Experts of a small language model.
Size: 8 layers, width 256, vocabulary 19498, 80.2M parameters.
Below are experts of layer 4 (counted from 0) of a mixture-of-experts language model. Rows are named router (the router's row for the expert), gate (a neuron's input weights, with its number), up (a neuron's input weights, with its number) and show model dimensions 0-255. Each number is 50 + 15 x the weight over its row's rms, rounded and kept within 0 to 99.
Before each expert's rows: "mostly gets" lists some tokens that are sent to it at least half of the time. This comes from a sample of Wikipedia text that the model never trained on.

# expert 0
mostly gets: ": ", "): ", "Genre", ".: ", "(/", "BRA "
router:40 54 75 74 61 45 71 50 72 51 91 57 44 36 48 30 48 66 59 72 45 45 59 29 45 55 62 29 78 41 40 62 14 44 36 67 26 31 45 66 41 69 46 73 52 44 87 32 50 24 48 61 53 41 51 48 59 45 52 59 66 42 43 38 60 22 66 46 40 43 65 40 30 60 51 80 33 62 82 32 42 58 54 65 40 79 37 46 29 49 30 34 27 47 44 49 60 63 66 57 58 51 34 61 48 46 66 49 60 81 45 51 46 32 51 64 40 36 29 32 63 88 47 51 54 37 60 54 54 55 71 53 80 77 31 17 82 48 38 71 45 69 51 42 49 42 60 30 53 40 46 54 56 31 34 52 58 60 63 62 60 48 56 44 66 59 38 29 55 25 44 57 32 33 52 48 27 33 48 26 67 38 74 39 56 53 33 64 58 59 34 50 28 50 50 45 32 56 61 64 79 31 68 36 58 59 60 48 34 41 61 45 44 61 35 63 71 53 41 34 81 38 67 47 25 58 65 58 54 67 46 87 57 37 36 35 48 49 73 63 56 35 56 34 55 46 50 37 35 74 80 27 24 70 41 22
gate1:36 51 39 56 20 57 37 42 70 57 43 43 71 40 30 30 63 51 44 47 81 76 38 69 64 54 61 48 12 51 72 32 52 84 67 50 57 57 71 60 48 58 59 63 19 56 51 49 23 38 62 22 51 54 62 49 38 73 44 50 54 69 66 53 51 49 34 54 47 20 35 45 56 39 52 30 42 75 41 41 43 56 59 72 37 52 41 47 59 52 45 60 68 54 63 32 51 47 52 42 32 81 32 55 74 70 72 37 14 20 56 66 66 55 58 66 51 56 62 36 21 66 65 49 57 49 66 37 40 66 51 63 58 56 42 63 56 25 85 63 65 38 47 26 64 98 68 52 68 47 55 56 64 36 77 56 47 57 51 28 61 68 41 53 39 52 53 46 41 53 59 49 50 32 65 32 37 61 44 72 68 28 28 40 71 25 53 23 18 57 49 54 41 49 70 44 61 42 65 76 31 32 70 36 64 62 12 37 49 62 36 68 73 59 28 20 76 49 71 60 45 56 51 54 70 62 40 59 36 70 40 58 48 34 69 44 53 46 53 31 44 58 42 69 46 37 48 71 73 48 60 56 60 49 48 71
up1:36 51 70 60 51 59 53 57 52 55 62 52 77 54 48 54 37 69 54 31 63 59 46 78 67 56 57 61 47 72 68 76 57 81 64 60 51 48 64 55 66 65 49 72 27 43 46 70 38 44 62 35 51 46 48 37 46 66 46 51 63 80 50 40 58 63 38 46 35 57 39 35 53 37 47 49 44 53 56 27 61 43 52 49 28 51 53 46 43 56 36 54 38 52 48 27 46 50 57 26 67 73 36 56 44 50 59 68 34 31 46 71 93 67 83 69 44 59 35 49 49 64 66 41 36 53 58 59 38 71 60 77 64 46 44 39 55 41 89 60 45 60 39 39 65 76 43 52 76 63 37 49 51 32 74 48 50 48 48 30 51 56 24 39 62 59 46 52 56 52 51 53 20 44 60 24 41 68 46 85 59 66 41 36 83 42 45 40 38 90 46 53 46 58 96 65 61 58 89 61 44 19 62 34 67 55 39 36 57 53 46 50 33 47 28 14 51 54 60 47 42 42 58 59 31 55 47 38 73 56 39 66 24 40 40 48 62 62 38 65 24 74 30 86 39 62 60 67 99 47 63 78 42 36 36 54
gate2:55 56 45 50 24 43 58 62 49 24 54 57 51 50 76 53 29 43 68 56 42 75 75 55 36 55 68 60 45 35 49 52 65 46 64 72 64 77 78 57 61 43 69 50 21 49 54 70 34 66 21 42 87 82 50 90 31 34 66 28 59 38 41 40 51 61 47 55 46 50 48 68 62 62 46 49 59 57 61 37 51 64 40 54 48 51 40 38 31 40 58 56 42 38 55 43 75 64 63 47 38 41 47 96 40 61 66 46 36 57 51 57 26 70 57 52 34 45 51 34 74 22 71 71 44 50 69 44 23 57 47 53 47 73 41 70 47 35 57 72 30 32 47 51 78 51 53 39 41 40 61 57 81 50 53 66 43 61 29 41 56 43 47 64 50 54 44 65 61 46 65 59 59 28 53 42 47 57 50 59 29 25 20 61 53 70 61 24 36 33 58 46 65 37 58 29 45 54 40 73 56 38 52 64 31 21 43 20 72 44 32 81 43 66 43 42 35 59 73 64 50 48 06 16 40 82 55 70 36 36 30 51 68 43 56 46 49 68 32 18 28 57 59 42 38 43 49 63 63 47 35 76 44 40 45 48
up2:65 82 53 36 46 46 58 34 64 34 44 42 49 26 46 42 51 46 86 40 47 59 65 52 39 79 40 44 29 36 41 36 62 45 73 59 72 52 72 77 53 70 58 47 34 54 57 48 48 58 25 51 69 54 46 48 38 16 36 45 65 30 42 52 30 64 51 33 34 73 44 57 49 41 19 49 51 54 56 43 55 70 35 56 12 33 40 46 40 78 38 43 47 30 28 41 64 46 72 42 28 72 43 74 72 49 65 49 38 49 34 50 46 54 74 68 39 61 59 25 61 03 75 60 46 48 41 46 15 60 51 78 39 59 40 41 23 68 58 56 43 76 30 50 69 54 58 45 44 31 46 35 64 67 41 50 37 47 53 48 46 79 35 50 65 82 50 51 40 57 62 55 49 35 36 29 59 52 44 34 51 36 57 35 48 59 53 47 45 54 51 53 69 50 00 39 59 26 39 73 36 72 74 52 63 39 54 40 53 12 48 50 47 65 24 51 34 44 38 83 57 34 29 34 69 55 57 58 35 54 28 45 64 45 38 54 45 50 40 32 24 67 73 35 38 57 39 40 06 50 45 47 40 37 58 42
gate3:43 39 47 50 49 66 81 57 74 44 47 54 29 47 31 22 45 45 43 54 36 59 83 57 54 68 37 53 44 54 56 32 90 37 64 45 29 60 37 75 75 54 52 57 45 65 43 52 48 54 30 33 40 34 71 78 21 43 48 44 39 32 64 67 32 69 53 88 59 33 68 52 25 62 46 17 37 45 59 80 57 42 43 44 33 35 50 85 73 36 59 41 54 27 46 54 59 63 73 32 55 54 47 69 27 40 24 46 38 16 61 63 58 32 51 51 48 57 51 61 60 39 30 53 34 21 52 81 50 52 52 34 66 43 58 38 32 57 53 69 58 50 48 32 35 60 66 44 47 62 38 44 41 53 58 54 55 35 57 55 68 41 36 43 55 53 49 69 54 57 43 76 42 58 60 93 47 27 68 78 56 50 39 30 50 74 50 93 44 45 54 47 48 48 23 46 76 22 49 42 45 41 76 61 53 61 43 60 48 56 64 41 48 39 83 23 48 46 50 83 65 44 59 52 44 52 53 55 62 46 91 28 47 47 73 41 61 75 53 65 50 63 49 61 42 54 32 50 19 43 44 36 74 65 51 51
up3:47 45 56 64 43 56 42 59 42 67 44 41 39 35 72 60 55 63 43 54 61 34 59 69 17 54 70 31 45 21 45 86 27 67 38 74 69 45 62 55 63 54 48 59 38 31 54 39 61 44 40 55 59 75 58 45 61 63 42 45 63 86 37 36 79 39 46 27 65 69 30 47 71 62 52 49 73 49 68 46 36 28 61 67 48 45 82 25 26 73 56 68 48 73 22 45 38 69 74 66 56 68 51 62 44 44 44 55 66 41 43 35 29 53 53 48 50 51 44 58 69 41 77 37 30 61 36 21 64 58 38 49 46 63 44 37 78 47 60 32 62 73 69 41 61 49 44 73 43 60 64 27 59 59 61 43 40 20 46 42 22 81 31 69 50 49 51 48 63 51 30 39 33 11 31 56 24 39 29 54 63 29 66 51 46 34 26 18 48 61 26 45 45 40 36 36 30 62 49 64 45 57 37 41 71 56 35 48 88 37 55 92 40 47 36 52 48 34 52 45 26 41 55 67 47 38 45 40 45 47 51 55 41 29 67 35 60 37 40 39 46 69 57 38 22 43 45 48 44 54 52 67 26 19 44 47
gate4:39 58 22 54 49 38 73 72 42 35 45 48 72 77 46 45 32 29 61 42 60 53 45 50 28 24 76 38 63 42 70 08 53 34 42 29 59 41 60 68 45 43 29 38 41 76 62 54 62 52 40 67 62 74 39 34 53 58 67 64 78 64 34 46 59 74 23 26 45 66 56 31 55 59 57 45 58 36 46 24 70 36 42 22 50 30 69 90 55 58 52 64 41 53 49 55 44 53 43 22 38 32 57 49 67 40 36 45 48 52 50 56 51 30 26 56 41 48 60 53 71 33 35 62 55 49 41 57 80 22 54 53 62 25 44 84 51 66 25 35 60 39 31 62 68 82 90 48 19 57 28 25 35 66 50 58 72 52 82 63 43 52 47 33 40 67 53 47 45 41 51 50 49 46 50 56 33 48 58 37 49 45 54 34 77 63 54 43 90 70 41 41 46 58 36 41 59 80 46 75 61 43 36 24 41 49 74 41 56 51 37 76 36 49 33 51 33 55 43 72 72 33 40 69 43 54 51 57 32 31 72 50 54 60 65 60 25 57 44 32 35 43 56 43 62 40 50 33 44 59 38 60 57 38 67 45
up4:46 50 53 31 41 41 37 54 62 49 68 59 51 42 27 45 47 66 53 71 64 19 46 41 47 40 16 39 50 26 03 41 39 58 31 75 33 55 32 11 73 58 51 46 26 21 35 71 40 58 62 39 58 25 46 59 52 49 38 47 52 47 75 38 67 44 64 46 41 57 32 54 64 84 19 26 74 67 58 50 40 47 95 45 69 71 51 46 68 67 39 25 37 19 27 80 34 83 61 41 45 32 41 56 48 32 59 50 27 31 47 50 63 41 60 76 38 46 38 64 63 87 42 35 16 53 59 69 63 51 59 43 49 51 71 37 80 42 48 55 33 48 43 53 55 34 25 49 54 75 34 41 55 30 54 89 48 59 33 37 51 50 70 50 47 42 55 32 58 64 55 54 48 41 57 54 45 35 37 46 53 49 43 67 59 42 48 59 31 52 52 43 42 54 47 40 53 49 72 38 22 94 53 68 57 47 40 51 42 73 39 54 50 49 52 52 28 56 57 22 45 68 42 54 66 43 60 48 64 71 50 42 52 58 43 37 57 17 61 76 74 43 56 40 44 40 57 40 53 59 55 56 41 70 37 62

# expert 34
mostly gets: "when ", "but ", "while ", "until ", "While ", "before "
router:36 51 35 55 39 53 39 60 55 34 52 06 28 70 20 43 38 61 50 45 54 50 48 58 57 29 58 36 48 62 44 67 41 40 59 32 76 49 22 61 49 52 40 22 50 39 54 49 41 52 35 31 38 49 50 47 50 57 51 45 72 33 69 44 30 76 18 48 33 44 46 42 65 56 47 61 53 49 59 59 47 65 48 63 39 57 40 48 49 46 52 54 65 40 67 38 65 43 45 32 48 53 65 39 50 39 74 46 43 52 46 68 73 43 64 48 38 50 55 43 43 57 38 55 65 60 52 58 49 44 79 46 19 55 32 76 49 41 85 53 45 42 67 66 66 39 63 66 25 55 75 55 67 69 50 36 25 53 37 51 56 52 36 54 54 54 34 43 58 59 43 37 60 67 48 25 43 41 43 33 62 56 14 52 69 42 57 41 67 49 50 48 92 50 27 40 65 87 63 24 58 26 80 49 19 43 55 00 50 75 64 71 55 35 48 20 25 30 34 57 41 71 51 85 53 43 41 61 37 62 61 45 59 53 85 54 73 36 70 33 58 27 35 68 40 50 44 58 48 61 30 65 15 71 59 43
gate2:55 86 38 64 54 50 67 51 51 87 35 72 59 64 73 48 39 82 79 56 46 56 57 41 84 69 70 34 35 42 31 63 56 40 56 43 79 61 61 45 49 37 51 39 40 39 29 39 41 50 45 44 65 55 44 52 61 36 58 47 56 70 55 52 50 56 51 48 62 74 65 37 46 27 40 66 36 44 53 47 39 52 47 47 73 56 57 69 29 25 30 27 36 52 53 40 75 68 51 76 72 09 46 39 27 60 25 67 42 37 21 47 23 31 15 44 49 81 49 56 59 34 41 37 54 50 53 53 22 77 47 51 62 30 53 42 50 71 62 25 64 59 53 37 39 69 40 60 49 43 73 61 44 87 28 47 58 74 21 46 58 22 29 63 38 75 64 45 65 69 53 50 46 67 44 55 67 56 57 53 27 46 66 18 76 62 36 43 45 43 38 52 34 49 44 47 28 35 68 43 27 34 61 68 34 46 36 49 47 48 61 26 60 53 42 53 59 72 48 42 50 48 50 40 39 68 68 65 30 43 53 44 26 42 45 48 41 61 50 48 41 92 39 29 49 55 50 84 37 32 34 48 52 61 26 43
up2:45 50 58 21 42 53 37 68 36 12 52 50 50 38 48 44 51 45 40 61 34 66 47 71 48 61 19 70 60 47 28 45 47 61 58 44 43 60 33 86 47 42 38 50 58 36 59 71 56 62 08 60 17 68 66 51 22 62 37 58 33 41 75 55 45 51 49 66 49 52 61 64 49 64 48 54 31 72 42 54 63 67 69 38 44 17 47 58 73 46 64 28 99 71 44 69 29 46 51 46 40 55 69 44 52 54 72 16 74 46 57 48 50 42 46 55 62 45 51 72 51 56 53 62 40 37 38 47 58 33 61 47 45 64 34 55 32 46 49 06 16 50 27 28 60 29 68 35 31 61 57 47 59 49 47 44 40 23 68 58 32 65 45 59 33 48 62 55 40 51 56 41 34 36 40 40 34 30 20 55 72 45 60 57 24 38 71 42 63 29 39 66 63 54 45 61 52 59 61 22 31 65 44 52 45 63 88 43 55 76 27 52 47 60 33 56 58 43 58 58 48 60 53 43 54 52 64 48 49 28 38 55 48 26 56 37 75 56 36 33 77 27 34 44 51 52 39 32 75 74 58 69 33 43 69 59
gate3:55 20 61 30 39 43 48 51 35 66 60 46 40 32 41 52 51 51 29 65 43 59 72 55 41 48 23 56 43 41 44 27 69 57 58 72 50 52 68 50 85 69 43 69 75 54 53 47 67 44 29 34 86 50 62 53 69 63 43 36 56 35 14 52 50 59 76 24 27 28 38 48 42 54 80 48 56 89 59 39 36 45 45 80 55 15 50 49 39 69 53 74 13 39 35 56 62 60 71 38 49 57 63 57 65 50 64 72 47 39 59 58 60 51 68 40 59 64 41 34 46 87 48 63 36 40 52 36 54 68 60 41 46 49 58 63 72 57 26 47 38 45 75 69 52 53 39 62 65 61 71 31 48 53 60 53 27 73 52 62 53 55 62 67 68 39 30 51 82 24 66 59 47 33 58 66 74 54 74 55 26 65 20 67 51 50 60 63 55 78 50 24 35 14 27 34 59 40 63 57 27 50 41 47 64 56 42 70 53 39 56 48 38 34 51 72 55 57 50 52 73 20 42 53 25 39 43 68 37 48 34 52 33 51 33 44 33 60 46 70 40 50 63 51 56 49 46 47 26 71 55 54 53 57 82 34
up3:58 49 71 35 53 76 65 51 63 46 46 53 44 55 53 62 45 47 48 37 37 42 36 22 38 68 56 79 50 40 65 56 54 99 33 47 34 44 59 35 61 45 61 61 51 67 54 36 49 75 73 53 52 45 29 80 29 47 54 22 49 56 50 59 47 47 59 55 58 40 29 69 36 77 63 53 62 52 57 74 36 29 53 54 41 51 41 34 73 36 43 37 41 69 31 62 30 59 51 38 54 46 61 76 43 56 43 71 75 60 36 47 40 71 48 47 66 70 32 54 39 56 11 86 81 55 44 57 45 60 40 35 50 65 37 57 43 21 56 50 48 81 64 43 19 77 55 88 51 31 53 60 37 52 29 66 65 52 75 57 62 64 35 54 48 31 51 58 49 19 40 48 45 55 29 43 50 72 58 32 37 48 62 45 55 69 33 38 52 47 29 51 59 57 44 32 57 48 24 78 54 51 41 59 57 23 47 57 49 19 53 47 45 67 46 42 59 52 28 40 66 45 22 71 42 41 58 52 41 58 57 51 48 92 64 80 61 63 46 17 12 59 49 62 59 45 48 18 43 45 78 54 56 18 43 63
gate4:58 63 55 28 44 31 33 30 55 33 75 91 70 61 66 42 19 69 60 52 47 65 50 44 49 68 36 99 29 55 69 53 49 56 50 73 37 49 62 48 42 59 31 51 51 90 54 78 22 56 48 62 51 22 60 61 40 57 51 44 41 55 67 56 52 68 44 34 63 52 69 47 12 48 76 43 51 37 49 34 51 40 63 61 86 53 47 33 84 35 13 53 26 61 39 66 46 36 37 31 33 57 68 39 57 60 33 38 47 38 42 55 24 48 67 43 54 73 30 69 47 64 48 53 51 35 63 37 18 41 36 45 49 29 57 57 46 53 57 43 32 48 71 47 42 66 57 41 49 41 48 70 65 62 33 14 68 53 64 40 58 59 56 60 53 33 54 51 58 52 56 40 49 40 82 26 31 33 35 53 33 38 63 45 33 50 24 68 33 62 44 57 33 54 44 58 29 63 28 77 48 54 19 48 51 66 53 60 55 64 61 60 44 49 28 49 31 49 58 89 29 43 50 39 45 58 59 68 57 50 29 66 48 59 44 35 60 83 47 64 14 45 48 48 72 62 45 44 64 39 68 42 51 38 42 47
up4:72 50 35 44 36 33 72 29 57 23 68 44 32 65 62 72 53 31 62 31 58 45 54 83 57 45 48 32 56 40 49 59 59 40 70 27 49 37 62 26 24 36 47 39 30 28 70 87 54 45 28 58 48 40 72 39 57 57 40 43 43 48 53 56 75 27 34 43 38 70 83 51 54 79 51 48 28 54 38 48 33 68 18 46 72 72 63 77 22 41 53 34 31 54 40 61 64 43 34 60 57 47 68 48 16 44 47 45 72 90 67 57 67 33 36 59 47 40 61 57 59 23 53 52 36 33 72 65 31 38 58 66 68 41 54 59 19 31 60 33 66 64 50 27 58 28 41 58 29 33 57 46 62 64 37 21 64 64 43 52 39 57 23 34 42 66 63 35 51 39 28 53 69 42 71 58 53 43 66 31 55 51 51 12 46 32 50 45 51 35 44 61 52 43 48 70 64 50 60 49 68 43 63 49 40 73 35 71 67 70 24 46 55 74 44 46 70 67 61 59 72 40 61 34 47 80 35 18 48 35 49 60 41 66 42 53 50 71 42 57 57 69 45 48 31 37 50 46 67 68 57 36 55 54 41 54
gate5:56 46 44 36 72 61 72 48 70 51 39 42 44 53 54 54 39 53 84 59 46 27 38 15 70 43 34 78 80 68 55 30 34 33 17 51 47 19 37 50 30 53 36 50 53 45 67 44 55 68 47 42 55 63 61 69 53 65 37 57 50 18 27 66 49 53 56 46 64 81 53 47 62 23 38 43 57 61 66 27 65 44 42 58 44 67 47 65 81 24 65 57 53 38 45 46 56 48 45 56 53 77 42 70 42 22 61 45 62 38 49 67 35 33 64 58 44 54 56 46 41 66 69 41 64 35 41 22 57 29 72 48 81 40 37 42 24 53 35 69 43 48 29 45 45 62 20 34 53 66 47 57 29 35 53 59 72 72 70 41 34 46 32 57 45 63 38 40 60 64 57 39 29 68 59 49 27 43 73 45 75 44 41 59 54 75 41 65 73 74 53 63 59 75 60 59 24 81 35 44 69 73 38 76 54 43 78 51 50 32 60 54 29 58 56 48 65 48 50 57 39 54 55 71 38 61 57 14 62 11 24 47 65 65 54 27 44 41 66 38 49 59 63 48 69 54 65 52 52 43 77 24 47 39 47 30
up5:36 41 62 62 57 70 59 57 51 79 60 29 59 31 33 23 77 48 79 56 61 71 41 76 28 51 54 55 49 45 52 39 59 33 33 09 54 54 58 59 40 47 58 39 61 33 39 72 52 31 49 68 51 57 52 29 71 39 63 45 05 76 48 71 43 48 56 39 08 51 39 34 60 48 31 63 61 58 43 54 48 39 51 51 51 37 62 53 51 55 30 54 40 43 43 47 39 39 40 75 34 52 26 47 53 59 45 36 43 71 48 40 55 39 56 57 46 47 70 38 53 32 35 25 38 28 52 82 66 50 37 68 66 47 55 45 64 62 20 48 67 09 44 78 54 49 56 60 33 53 30 39 60 75 41 47 26 73 55 67 30 59 64 49 49 45 27 46 36 72 76 56 33 48 53 42 67 32 69 50 34 38 59 32 55 37 64 46 51 34 09 61 49 39 52 11 48 39 50 24 44 62 41 53 47 39 61 62 51 65 39 65 44 77 59 76 43 70 73 75 46 42 46 47 64 59 34 76 41 55 65 56 30 62 28 70 52 38 92 39 66 36 61 31 61 57 43 51 19 52 21 52 54 51 54 50

# expert 41
mostly gets: "Elevation", "aged ", "−", "(#", "Born", "approximately "
router:48 60 66 82 46 56 44 77 80 44 46 45 33 55 51 32 32 44 60 80 29 43 33 18 33 65 69 52 64 56 43 55 44 44 22 57 49 55 24 67 45 75 51 46 42 55 79 40 47 36 75 67 49 58 53 64 32 60 54 54 30 49 40 56 51 53 72 57 57 58 44 52 73 24 28 62 51 36 72 41 45 66 52 59 17 68 53 67 61 66 50 38 66 33 54 65 55 59 40 47 59 46 27 73 49 38 42 71 49 42 60 68 53 48 62 23 54 37 32 55 68 36 45 42 65 45 68 56 50 27 48 34 45 64 53 52 39 59 52 80 70 60 58 65 32 54 43 62 69 49 68 35 53 67 28 55 50 58 91 37 54 53 68 56 44 70 36 45 59 37 67 64 55 45 46 18 30 47 43 45 55 62 62 48 27 64 52 81 82 53 46 39 64 57 51 75 35 36 25 34 62 75 51 56 61 58 69 29 20 45 58 48 22 39 45 54 35 33 75 83 99 40 59 46 38 31 68 67 35 57 54 74 35 35 19 41 45 57 71 58 58 36 30 45 52 67 51 37 65 73 69 54 37 45 64 48
gate2:62 38 44 41 38 33 53 36 63 49 33 43 55 57 54 49 37 32 37 49 42 70 66 46 50 60 58 39 64 74 42 57 51 39 71 75 34 32 31 54 56 56 77 65 44 39 37 61 71 64 36 53 46 27 18 63 38 57 78 48 94 37 46 63 64 60 35 41 57 65 43 92 32 31 17 53 23 64 75 67 47 18 47 65 58 52 32 67 42 31 51 42 57 56 71 58 53 63 56 34 80 78 54 48 63 37 39 32 59 39 61 45 72 30 14 49 53 44 49 80 43 32 59 72 36 50 58 51 39 60 30 41 26 71 45 48 64 39 44 72 50 59 60 54 54 59 32 18 53 73 59 26 47 49 70 52 44 58 35 27 70 45 42 57 47 52 59 61 79 69 32 57 54 31 22 68 63 37 84 73 62 43 43 49 38 48 42 43 49 62 57 62 42 54 75 50 42 72 35 32 47 53 68 45 71 49 42 70 52 11 54 74 71 66 35 65 47 83 57 54 55 51 22 50 46 71 44 56 46 54 67 22 43 44 62 31 25 66 70 53 62 34 53 60 43 50 34 52 59 35 65 47 56 37 50 38
up2:48 65 55 50 59 37 65 61 45 47 25 55 81 03 44 45 31 51 46 67 82 16 43 51 48 70 24 34 48 19 38 40 42 68 64 43 80 77 51 48 57 37 32 74 33 91 62 78 22 55 37 61 45 44 63 16 78 40 51 63 71 48 66 37 70 65 16 55 29 55 30 40 61 52 60 41 67 33 50 24 50 75 49 45 53 48 69 69 02 47 42 56 58 28 57 58 56 56 60 41 47 17 69 56 52 51 49 65 36 60 48 48 39 51 66 66 80 60 18 33 59 28 54 31 31 49 62 44 27 47 56 69 42 47 48 48 54 65 49 69 49 29 54 66 58 44 54 56 51 36 32 62 59 03 63 30 45 34 45 49 39 66 38 42 61 26 42 53 57 45 51 54 59 65 52 52 38 44 49 63 61 48 47 36 56 46 43 65 59 37 51 58 51 41 23 69 54 35 72 61 46 52 75 46 44 55 68 59 20 33 52 54 30 69 32 57 86 39 43 41 57 39 75 38 50 60 57 42 51 62 53 66 44 33 50 57 68 41 53 37 38 61 58 48 66 51 38 52 45 71 59 47 50 60 81 50
gate3:68 65 50 48 60 56 58 72 61 35 40 62 60 54 67 33 37 59 76 36 50 54 43 31 81 42 43 65 47 60 48 59 30 36 47 55 38 57 37 65 42 38 57 27 37 47 52 57 53 73 51 71 45 59 39 61 40 51 48 64 78 54 95 51 42 58 39 31 39 39 29 42 40 57 67 21 53 11 55 30 86 36 38 36 46 52 53 19 45 60 42 79 39 22 78 57 47 51 63 61 38 52 62 50 43 69 57 45 55 64 59 50 34 17 69 21 55 57 45 73 74 55 57 47 36 67 35 41 09 33 49 51 58 33 21 44 51 28 80 30 41 54 57 51 60 59 51 31 60 58 59 29 65 13 46 37 07 52 45 40 43 38 62 66 41 49 15 56 58 75 49 48 63 44 35 54 48 47 58 49 63 46 43 88 45 55 42 37 55 62 59 49 63 55 56 56 32 81 46 50 57 79 62 79 37 50 51 57 63 62 57 51 30 33 27 40 20 26 58 57 53 70 33 52 32 46 41 43 38 63 45 49 50 53 47 45 68 20 44 41 50 66 48 58 72 55 51 37 37 22 57 41 36 67 62 16
up3:57 49 43 58 37 46 45 51 51 39 47 45 49 54 64 60 63 58 46 55 62 57 51 55 49 38 54 46 38 15 37 51 42 46 52 51 99 40 79 59 51 58 46 69 21 63 16 22 57 55 53 64 60 21 38 54 66 51 76 26 57 58 36 23 47 48 50 27 61 37 58 26 78 22 33 62 59 68 42 38 60 56 49 33 41 36 49 65 64 40 59 80 67 53 26 39 74 47 42 50 58 19 29 41 52 55 43 37 52 68 10 51 32 84 70 58 60 36 64 36 46 25 54 50 65 38 42 42 58 50 62 55 49 40 73 59 52 35 23 44 49 39 31 71 56 34 69 30 23 55 40 36 50 66 61 46 75 32 55 57 31 41 30 65 67 69 58 48 62 31 49 65 58 66 76 26 79 62 26 40 36 59 66 40 56 50 79 45 61 37 34 41 58 70 42 45 51 40 54 01 64 24 46 53 43 44 33 55 42 67 50 48 38 59 16 78 54 64 39 38 44 30 62 34 57 59 71 46 31 52 73 56 40 49 35 42 48 65 54 47 66 59 53 51 43 68 53 49 38 62 47 52 54 60 08 62
gate4:19 76 65 34 44 24 75 76 70 25 41 38 51 52 41 36 37 39 51 64 70 09 38 42 35 55 57 55 51 62 50 54 51 47 70 38 41 61 40 18 41 44 27 48 46 46 65 39 54 81 43 52 59 18 58 56 24 53 54 19 45 64 54 68 59 37 66 52 67 57 37 78 48 59 47 76 73 49 78 50 55 46 67 52 45 71 47 51 39 54 55 55 53 20 40 36 43 56 60 51 57 40 40 40 50 47 58 59 61 44 41 37 38 28 48 42 49 66 54 59 30 48 25 49 53 35 43 44 38 55 36 49 39 50 50 53 55 11 20 37 60 27 16 60 48 37 51 44 50 56 56 33 40 57 40 53 22 40 53 57 69 63 15 52 65 54 88 65 71 57 38 78 64 60 50 32 50 07 32 56 32 96 61 34 68 50 65 50 47 60 63 30 26 52 68 35 51 65 37 39 65 59 41 75 70 74 56 47 49 50 51 56 45 43 33 55 43 35 56 59 35 66 82 51 55 23 36 52 60 44 49 54 71 16 61 46 63 31 41 43 27 68 34 42 42 51 81 44 28 35 38 41 44 56 37 40
up4:57 45 44 40 52 68 49 63 39 40 60 40 88 51 55 71 56 44 23 36 79 07 67 59 35 37 31 65 33 43 51 39 77 18 54 39 50 46 62 51 45 43 55 71 53 46 47 60 73 31 57 63 41 47 42 46 77 79 24 53 70 58 52 92 49 43 37 77 54 54 37 61 84 66 42 25 16 95 65 69 45 73 46 44 48 47 35 64 53 67 48 43 67 34 34 29 36 20 54 43 61 53 29 32 38 62 44 31 65 14 51 57 45 65 41 49 61 43 45 58 44 46 26 47 48 30 47 42 46 29 56 59 36 66 35 38 61 48 48 34 33 38 20 79 53 74 56 59 62 42 40 40 40 29 51 49 55 62 31 68 41 53 49 55 48 39 69 43 48 57 41 42 53 45 47 63 49 36 40 86 61 59 48 49 13 33 50 18 42 59 48 54 44 47 49 51 31 83 57 52 61 46 39 58 51 07 41 64 47 22 50 44 68 65 61 49 55 82 59 57 44 56 45 48 46 50 52 56 41 43 50 41 65 50 62 41 48 55 46 35 50 48 32 99 56 51 38 33 41 59 49 49 48 29 74 72
gate5:38 45 69 33 56 41 57 57 61 46 41 40 40 62 41 72 56 37 38 37 24 37 60 30 41 37 68 41 19 68 66 60 19 56 71 74 50 50 63 34 41 62 38 65 41 40 58 52 37 48 47 42 52 76 59 50 58 64 27 40 39 39 39 42 42 49 23 44 62 34 53 44 55 66 67 42 67 53 56 45 62 30 57 52 72 62 55 86 55 46 63 59 44 62 67 63 27 59 56 48 39 57 67 51 56 82 34 54 23 56 50 51 41 44 10 48 46 60 55 52 42 23 49 47 50 62 65 43 22 56 36 51 47 19 77 63 51 61 62 28 54 26 40 41 90 63 25 62 47 49 56 58 29 52 81 39 48 65 16 58 64 47 73 64 54 32 73 64 32 48 54 16 76 57 50 45 47 73 32 67 40 44 26 45 74 92 68 53 58 71 62 49 56 61 37 51 65 50 32 60 46 24 49 34 21 58 54 51 65 62 45 66 59 75 60 58 46 34 22 46 24 46 49 55 48 55 56 49 43 38 59 48 73 60 81 68 35 40 51 39 37 58 13 64 37 30 15 74 73 48 64 45 56 41 39 35
up5:61 37 63 44 62 16 57 77 71 30 65 29 26 38 38 53 55 49 48 37 40 58 57 07 22 31 46 51 53 47 83 59 37 55 73 63 43 42 42 37 27 56 41 71 26 36 51 54 63 84 49 51 84 53 51 25 56 66 30 44 42 24 57 45 31 42 39 46 57 45 49 32 46 66 36 54 50 38 35 63 62 29 42 32 45 53 24 66 63 54 58 64 29 52 74 55 45 46 59 39 47 64 52 89 68 38 61 60 27 53 26 74 44 55 59 43 61 41 34 64 66 52 60 55 50 75 61 64 36 37 52 38 46 44 71 63 59 42 64 48 41 69 65 60 46 52 30 51 83 42 46 58 39 30 55 49 67 53 79 30 64 53 66 75 44 39 59 46 58 48 36 39 71 52 45 28 44 57 44 49 21 32 34 14 50 60 45 48 50 86 49 40 57 70 51 42 54 37 34 41 57 46 61 41 26 50 42 75 45 60 62 68 71 90 69 62 35 49 29 59 51 42 44 29 21 42 64 66 49 61 32 56 82 51 46 75 47 54 46 58 20 53 18 72 36 61 25 58 58 47 65 50 27 54 65 33